From a checkpoint of a small mixture-of-experts model trained on Wikipedia.
Size: 9 layers, width 384.
Experts: 32 experts in each of 7 layers, 128 SwiGLU neurons an expert, 2 picks a token, a softmax router.
Training: a variant of Muon for the experts, 401M tokens, 6112 steps.
Below are experts of layer 5 (counted from 0) of a mixture-of-experts language model. Rows are named router (the router's row for the expert), gate (a neuron's input weights, with its number), up (a neuron's input weights, with its number), down (a neuron's output weights, with its number) and show model dimensions 320-351. Each number is 200 + 20 x the weight over its row's rms, rounded and kept within 0 to 999.
Before each expert's rows: "gets" lists some tokens that make up at least twice as much of what it gets as of all text; "comes before" lists some tokens at least twice as common just after its tokens as in all text. This comes from a sample of Wikipedia text that the model never trained on. Tokens count by the router's weight.

# expert 6
gets: " |\n", "201", ")\n", "–", "0", "199"
comes before: "|", "201", "-", "200", "0", "202"
router,203,206,183,177,199,226,208,186,217,220,221,190,215,209,210,198,181,221,176,215,183,196,216,205,210,217,213,198,175,200,231,221
gate28,197,225,206,192,229,233,219,192,218,209,162,218,206,204,165,173,211,195,195,191,158,225,203,198,179,231,183,232,217,226,185,164
up28,192,206,176,187,186,160,198,208,224,181,199,175,198,174,184,165,203,230,202,204,188,206,193,203,212,219,210,205,196,171,207,167
down28,200,190,232,250,244,184,209,159,171,214,181,248,176,207,210,226,183,207,181,183,196,202,202,231,203,199,157,194,239,214,210,199
gate29,218,203,228,168,226,188,197,196,200,202,230,184,220,252,185,191,188,196,195,233,167,176,191,198,193,190,199,179,246,199,179,238
up29,181,170,190,198,186,193,227,214,209,166,183,202,166,203,197,182,191,213,201,194,198,193,229,191,236,247,188,226,191,213,187,213
down29,212,193,180,195,175,199,199,200,194,180,206,176,201,188,225,201,203,215,195,212,161,206,189,225,201,195,190,177,225,220,237,213
gate30,181,205,199,220,196,216,166,183,182,208,198,177,203,186,175,220,169,217,237,234,208,204,206,189,191,206,210,191,209,221,171,182
up30,196,223,198,177,207,192,215,223,165,229,199,251,193,235,225,205,190,213,206,217,206,177,220,192,225,205,209,189,189,165,224,207
down30,189,199,193,160,201,192,185,219,187,199,207,183,166,245,238,206,194,205,164,190,231,214,186,203,215,161,229,189,176,231,207,189
gate31,185,212,189,203,146,182,216,197,226,225,201,211,185,184,221,203,204,198,195,208,227,173,222,176,216,206,185,222,236,215,203,186
up31,190,217,221,196,217,181,176,186,225,186,193,230,236,202,155,208,192,173,217,212,215,195,229,149,188,176,221,205,194,246,214,258
down31,192,226,209,208,184,223,209,235,201,197,192,212,194,198,222,193,195,186,196,202,198,242,191,206,193,153,196,222,183,197,221,172
gate32,175,182,224,172,182,216,188,213,229,189,218,167,181,166,162,224,182,191,225,199,195,190,177,218,216,204,205,203,222,237,198,194
up32,218,175,218,193,233,158,189,199,186,209,240,191,218,209,215,240,202,190,209,173,178,216,222,201,231,201,194,203,170,204,217,195
down32,223,199,185,182,207,224,187,192,193,174,181,165,201,165,170,214,196,177,214,189,208,196,180,208,202,225,171,192,197,213,189,208
gate33,214,210,212,199,214,196,194,207,181,206,155,234,222,195,196,168,172,179,196,200,236,225,218,214,223,191,215,188,203,195,217,231
up33,217,211,177,216,220,180,209,200,215,213,203,203,200,229,211,211,207,229,183,184,185,209,216,207,178,209,225,266,196,194,177,161
down33,179,226,193,180,172,203,231,230,221,183,227,204,174,182,232,208,198,209,193,214,182,207,185,205,213,172,167,224,179,192,201,199
gate34,205,206,201,184,176,199,200,216,154,209,215,209,161,192,225,165,191,212,220,203,217,235,211,207,214,196,172,206,176,232,201,198
up34,215,202,177,182,205,198,216,201,196,197,176,204,196,160,195,187,184,250,166,163,176,179,158,171,206,190,231,203,228,211,205,216
down34,211,195,236,178,200,228,234,224,195,189,221,187,210,201,170,220,203,218,188,179,189,177,218,189,181,207,205,215,191,187,217,191
gate35,159,182,197,215,192,193,214,200,202,215,210,217,201,192,204,201,224,217,215,201,182,161,237,188,190,205,186,221,195,188,186,196
up35,193,203,189,216,209,206,188,209,190,201,227,190,182,186,244,220,192,190,225,182,161,177,198,237,193,172,200,168,183,173,193,207
down35,196,187,230,163,214,240,178,219,191,205,192,193,162,204,211,238,205,196,237,194,185,194,178,199,196,222,186,217,190,179,206,206
gate36,217,220,222,189,201,194,219,236,163,188,159,177,154,192,211,240,192,166,212,169,208,201,181,176,189,191,192,201,200,226,208,166
up36,216,211,179,176,186,214,207,213,194,172,184,188,204,214,171,177,187,205,226,201,175,230,199,236,218,184,205,196,194,236,189,189
down36,223,222,211,233,230,220,215,172,199,195,252,155,222,181,200,178,200,195,198,156,188,213,210,216,187,162,184,208,180,159,180,185
gate37,168,175,220,210,201,154,207,181,185,207,193,173,205,212,191,163,227,212,202,189,176,183,165,213,235,231,175,224,233,176,185,236
up37,195,211,224,206,171,211,159,208,193,193,169,234,232,222,183,225,197,225,188,201,178,183,191,202,150,170,209,233,227,206,217,219
down37,210,218,237,254,196,216,183,188,180,241,199,213,207,194,197,206,209,199,196,222,187,196,222,219,187,210,156,203,205,240,206,191

# expert 28
gets: " \"", ".\n\n", "==", "|", "===", "\n\n"
comes before: "==", "The", "===", "In", "|", "See"
router,229,231,217,212,184,181,198,174,216,212,207,151,230,200,227,224,165,214,198,215,168,166,190,218,213,171,180,181,228,219,214,195
gate0,217,176,186,225,208,214,207,205,220,219,199,212,173,208,205,212,212,201,185,158,173,199,179,206,200,173,201,206,186,231,191,236
up0,188,193,194,228,210,149,193,222,208,181,184,214,166,192,202,190,215,221,229,199,192,197,205,197,194,206,194,202,238,195,201,195
down0,174,163,188,209,200,208,186,234,199,207,177,225,203,185,251,207,194,206,176,187,181,205,219,207,226,185,194,198,227,226,197,214
gate1,182,198,147,218,187,206,202,177,250,215,203,161,180,213,215,162,205,191,179,185,206,161,207,189,194,183,184,180,231,171,188,196
up1,216,222,203,194,185,202,217,196,205,181,199,196,222,218,205,208,157,193,197,213,192,207,173,190,156,242,219,205,197,188,233,199
down1,208,211,259,167,220,207,191,212,183,200,202,185,224,207,206,206,210,202,179,188,218,187,188,194,198,185,206,211,189,169,227,221
gate2,207,191,207,145,198,146,182,199,241,198,176,188,202,184,213,194,149,199,210,199,218,206,223,159,209,157,189,234,191,202,191,226
up2,186,205,201,214,225,170,180,189,180,218,190,191,217,204,253,228,211,206,196,204,247,177,193,200,171,207,168,211,199,253,193,201
down2,258,183,212,209,221,185,200,204,214,237,188,199,209,166,199,223,218,186,181,168,210,208,207,202,223,209,214,224,208,164,204,197
gate3,228,181,201,210,226,199,205,157,219,186,213,235,234,161,177,207,178,183,180,199,189,194,191,183,191,209,170,195,211,211,204,162
up3,187,213,215,176,202,189,194,187,198,207,191,203,231,206,179,207,209,163,208,153,183,233,197,207,195,208,225,198,223,168,199,204
down3,196,166,201,231,211,176,199,201,218,175,220,230,216,217,233,191,164,206,197,170,209,182,206,230,203,214,158,216,174,177,178,245
gate4,226,210,221,207,187,210,205,223,222,172,181,187,239,187,206,188,202,186,211,192,195,197,195,220,198,210,221,208,223,203,169,216
up4,188,179,223,168,255,171,189,197,151,148,187,199,195,197,238,225,207,180,211,199,182,208,172,199,213,193,197,227,216,207,193,193
down4,196,182,184,176,194,191,209,203,207,237,191,186,216,201,204,243,168,243,178,181,209,204,204,183,237,180,217,217,229,228,204,203
gate5,223,214,215,193,212,216,173,197,199,194,209,204,224,210,206,198,218,192,182,208,249,213,206,193,230,213,201,178,218,147,212,225
up5,197,160,191,167,232,171,222,194,212,196,209,203,228,224,195,200,191,206,204,182,210,188,231,218,223,187,184,174,173,203,182,207
down5,210,211,191,186,217,209,211,168,191,195,198,231,213,212,165,209,197,186,238,218,192,195,226,196,212,213,193,204,162,175,203,200
gate6,165,217,214,222,194,246,197,217,194,225,209,191,186,255,210,211,214,214,228,203,195,218,153,201,192,212,213,171,214,212,166,181
up6,229,201,160,178,198,174,197,217,208,198,197,188,166,227,189,215,221,185,214,198,195,222,181,197,193,194,202,184,168,229,203,178
down6,176,183,192,199,209,185,209,194,216,222,195,159,196,193,230,223,171,202,265,184,170,207,209,187,194,211,217,196,207,176,201,201
gate7,229,173,171,206,212,219,208,197,236,206,222,182,216,183,190,194,195,178,203,238,179,232,204,209,157,181,208,190,180,215,203,186
up7,195,230,192,237,218,221,195,174,190,198,232,173,199,223,203,194,208,197,213,217,217,164,230,178,190,185,205,182,194,208,189,185
down7,199,186,197,199,203,212,202,198,184,217,213,203,205,211,188,177,217,223,203,187,230,220,218,190,211,213,217,234,210,238,195,237
gate8,185,201,204,188,217,197,211,185,217,204,196,203,169,208,198,201,163,218,175,202,170,203,215,184,206,195,214,166,199,220,205,253
up8,158,215,215,207,191,187,192,209,221,190,238,205,180,213,203,254,197,184,186,170,235,196,166,180,174,188,197,193,164,238,202,133
down8,196,212,209,181,202,216,181,221,197,204,198,188,193,173,208,202,204,191,207,189,181,209,170,194,200,197,197,243,225,215,223,156
gate9,211,188,169,185,186,208,215,183,241,173,225,169,202,154,186,226,218,200,232,206,219,204,247,202,189,185,208,157,200,194,170,193
up9,160,185,226,224,191,193,221,230,218,202,199,218,202,177,199,175,193,198,211,206,185,205,203,168,159,215,176,205,167,176,226,244
down9,172,193,243,155,181,227,187,196,200,214,188,206,210,205,226,227,202,203,228,183,236,158,237,206,215,179,164,185,219,195,204,202

# expert 23
gets: " and", " as", " of", " was", " to", " or"
comes before: " the", " a", " \"", " to", " an", " his"
router,196,205,216,217,166,198,193,248,199,170,208,202,182,221,202,201,238,191,190,203,199,237,210,188,200,229,222,200,195,233,184,191
gate0,198,225,228,192,163,216,205,217,178,204,213,236,193,198,188,171,189,185,200,189,202,215,193,181,161,192,227,183,225,198,206,235
up0,211,180,210,195,177,171,202,218,187,159,180,181,174,227,225,223,208,201,211,240,180,203,207,175,201,161,177,190,213,196,208,201
down0,194,184,201,205,189,226,175,196,219,195,150,205,210,237,235,153,177,208,198,202,197,206,177,211,231,192,189,237,195,181,197,188
gate1,193,211,183,204,235,207,203,178,206,239,180,209,146,245,173,192,203,226,178,181,156,175,218,224,216,181,236,230,212,180,224,211
up1,190,212,204,208,227,219,178,230,199,203,198,185,243,218,180,217,193,182,221,201,203,193,198,162,163,184,219,212,244,216,209,183
down1,190,215,208,201,245,220,207,229,225,161,210,223,209,204,202,165,217,238,198,171,224,209,215,205,189,230,195,212,170,228,179,212
gate2,173,192,211,191,188,196,180,187,216,192,177,196,163,210,186,203,218,221,194,192,199,199,218,195,198,201,194,225,234,212,214,228
up2,198,210,214,217,211,220,231,205,216,199,200,196,172,208,233,237,212,198,218,187,208,192,237,207,236,172,180,219,189,182,196,191
down2,199,213,220,204,181,172,201,182,204,212,195,182,194,228,229,191,151,207,191,181,174,206,214,202,206,187,218,238,209,206,192,185
gate3,195,194,199,181,232,196,214,164,196,201,209,217,235,189,197,234,225,203,182,180,165,195,182,201,166,193,192,214,172,196,192,232
up3,198,202,213,171,167,204,214,216,147,174,188,211,200,167,181,192,208,193,178,163,208,208,185,171,173,165,225,159,217,165,232,197
down3,186,205,193,170,179,175,205,173,175,200,210,245,185,204,186,240,207,179,197,154,200,210,192,199,185,177,218,157,179,214,197,220
gate4,201,219,216,186,181,204,227,206,207,175,223,199,200,203,191,180,202,238,221,207,171,191,197,213,160,188,200,219,228,168,181,209
up4,201,182,238,203,189,179,179,213,205,237,197,197,179,213,234,220,195,205,217,200,179,201,192,174,218,221,178,206,227,186,219,213
down4,219,191,191,192,198,215,191,181,206,176,204,227,185,201,208,185,209,210,160,175,193,187,190,200,207,226,213,202,202,182,215,192
gate5,175,199,223,192,172,189,231,185,176,208,214,171,191,233,195,205,235,184,238,174,228,217,188,224,211,203,206,223,168,198,196,164
up5,149,189,169,204,217,179,161,191,203,209,227,217,199,201,190,204,198,169,242,216,184,187,244,223,188,204,187,203,184,190,220,216
down5,174,197,219,204,236,208,200,202,214,182,185,197,182,226,203,182,223,233,187,211,187,155,189,242,197,195,197,249,188,180,212,192
gate6,175,211,227,235,216,245,174,216,174,194,233,225,191,249,202,197,230,188,188,212,207,172,178,191,195,182,221,226,189,190,184,172
up6,228,242,200,216,230,200,185,190,196,229,201,203,206,201,190,173,211,192,193,239,160,175,226,162,163,184,193,194,223,205,195,207
down6,225,206,189,185,207,214,188,205,181,216,165,177,221,183,215,200,234,203,163,196,194,166,175,208,176,195,177,168,192,206,226,223
gate7,228,184,193,181,209,168,203,191,197,183,189,173,185,221,219,206,221,227,211,212,207,195,229,219,218,214,174,222,234,213,223,243
up7,225,194,221,218,188,216,203,171,197,184,172,222,235,213,195,184,221,211,187,184,219,204,233,199,212,193,227,209,193,229,184,204
down7,204,213,161,221,209,217,206,218,220,183,184,236,229,198,164,185,218,198,185,196,189,199,174,217,218,205,220,189,183,211,211,176
gate8,212,218,186,158,178,176,194,203,194,193,202,223,216,217,220,162,181,172,189,202,205,212,215,234,219,191,209,172,178,210,216,190
up8,200,157,166,163,232,200,189,181,199,186,230,210,208,193,199,224,172,194,242,183,187,184,211,237,203,218,243,212,188,181,160,216
down8,210,167,218,234,209,221,207,217,236,242,226,212,208,183,173,240,182,206,233,195,185,203,197,199,205,218,187,201,207,240,164,179
gate9,202,207,202,186,181,237,200,229,243,225,210,198,210,204,208,198,180,227,205,181,167,185,213,220,196,217,230,184,216,217,178,185
up9,179,222,182,217,234,176,205,182,190,215,165,199,196,221,177,241,195,191,194,173,210,189,218,220,178,175,201,198,158,210,191,204
down9,192,186,229,213,232,197,196,191,211,217,170,201,217,202,203,183,217,189,230,213,215,179,221,220,214,221,182,201,200,210,188,229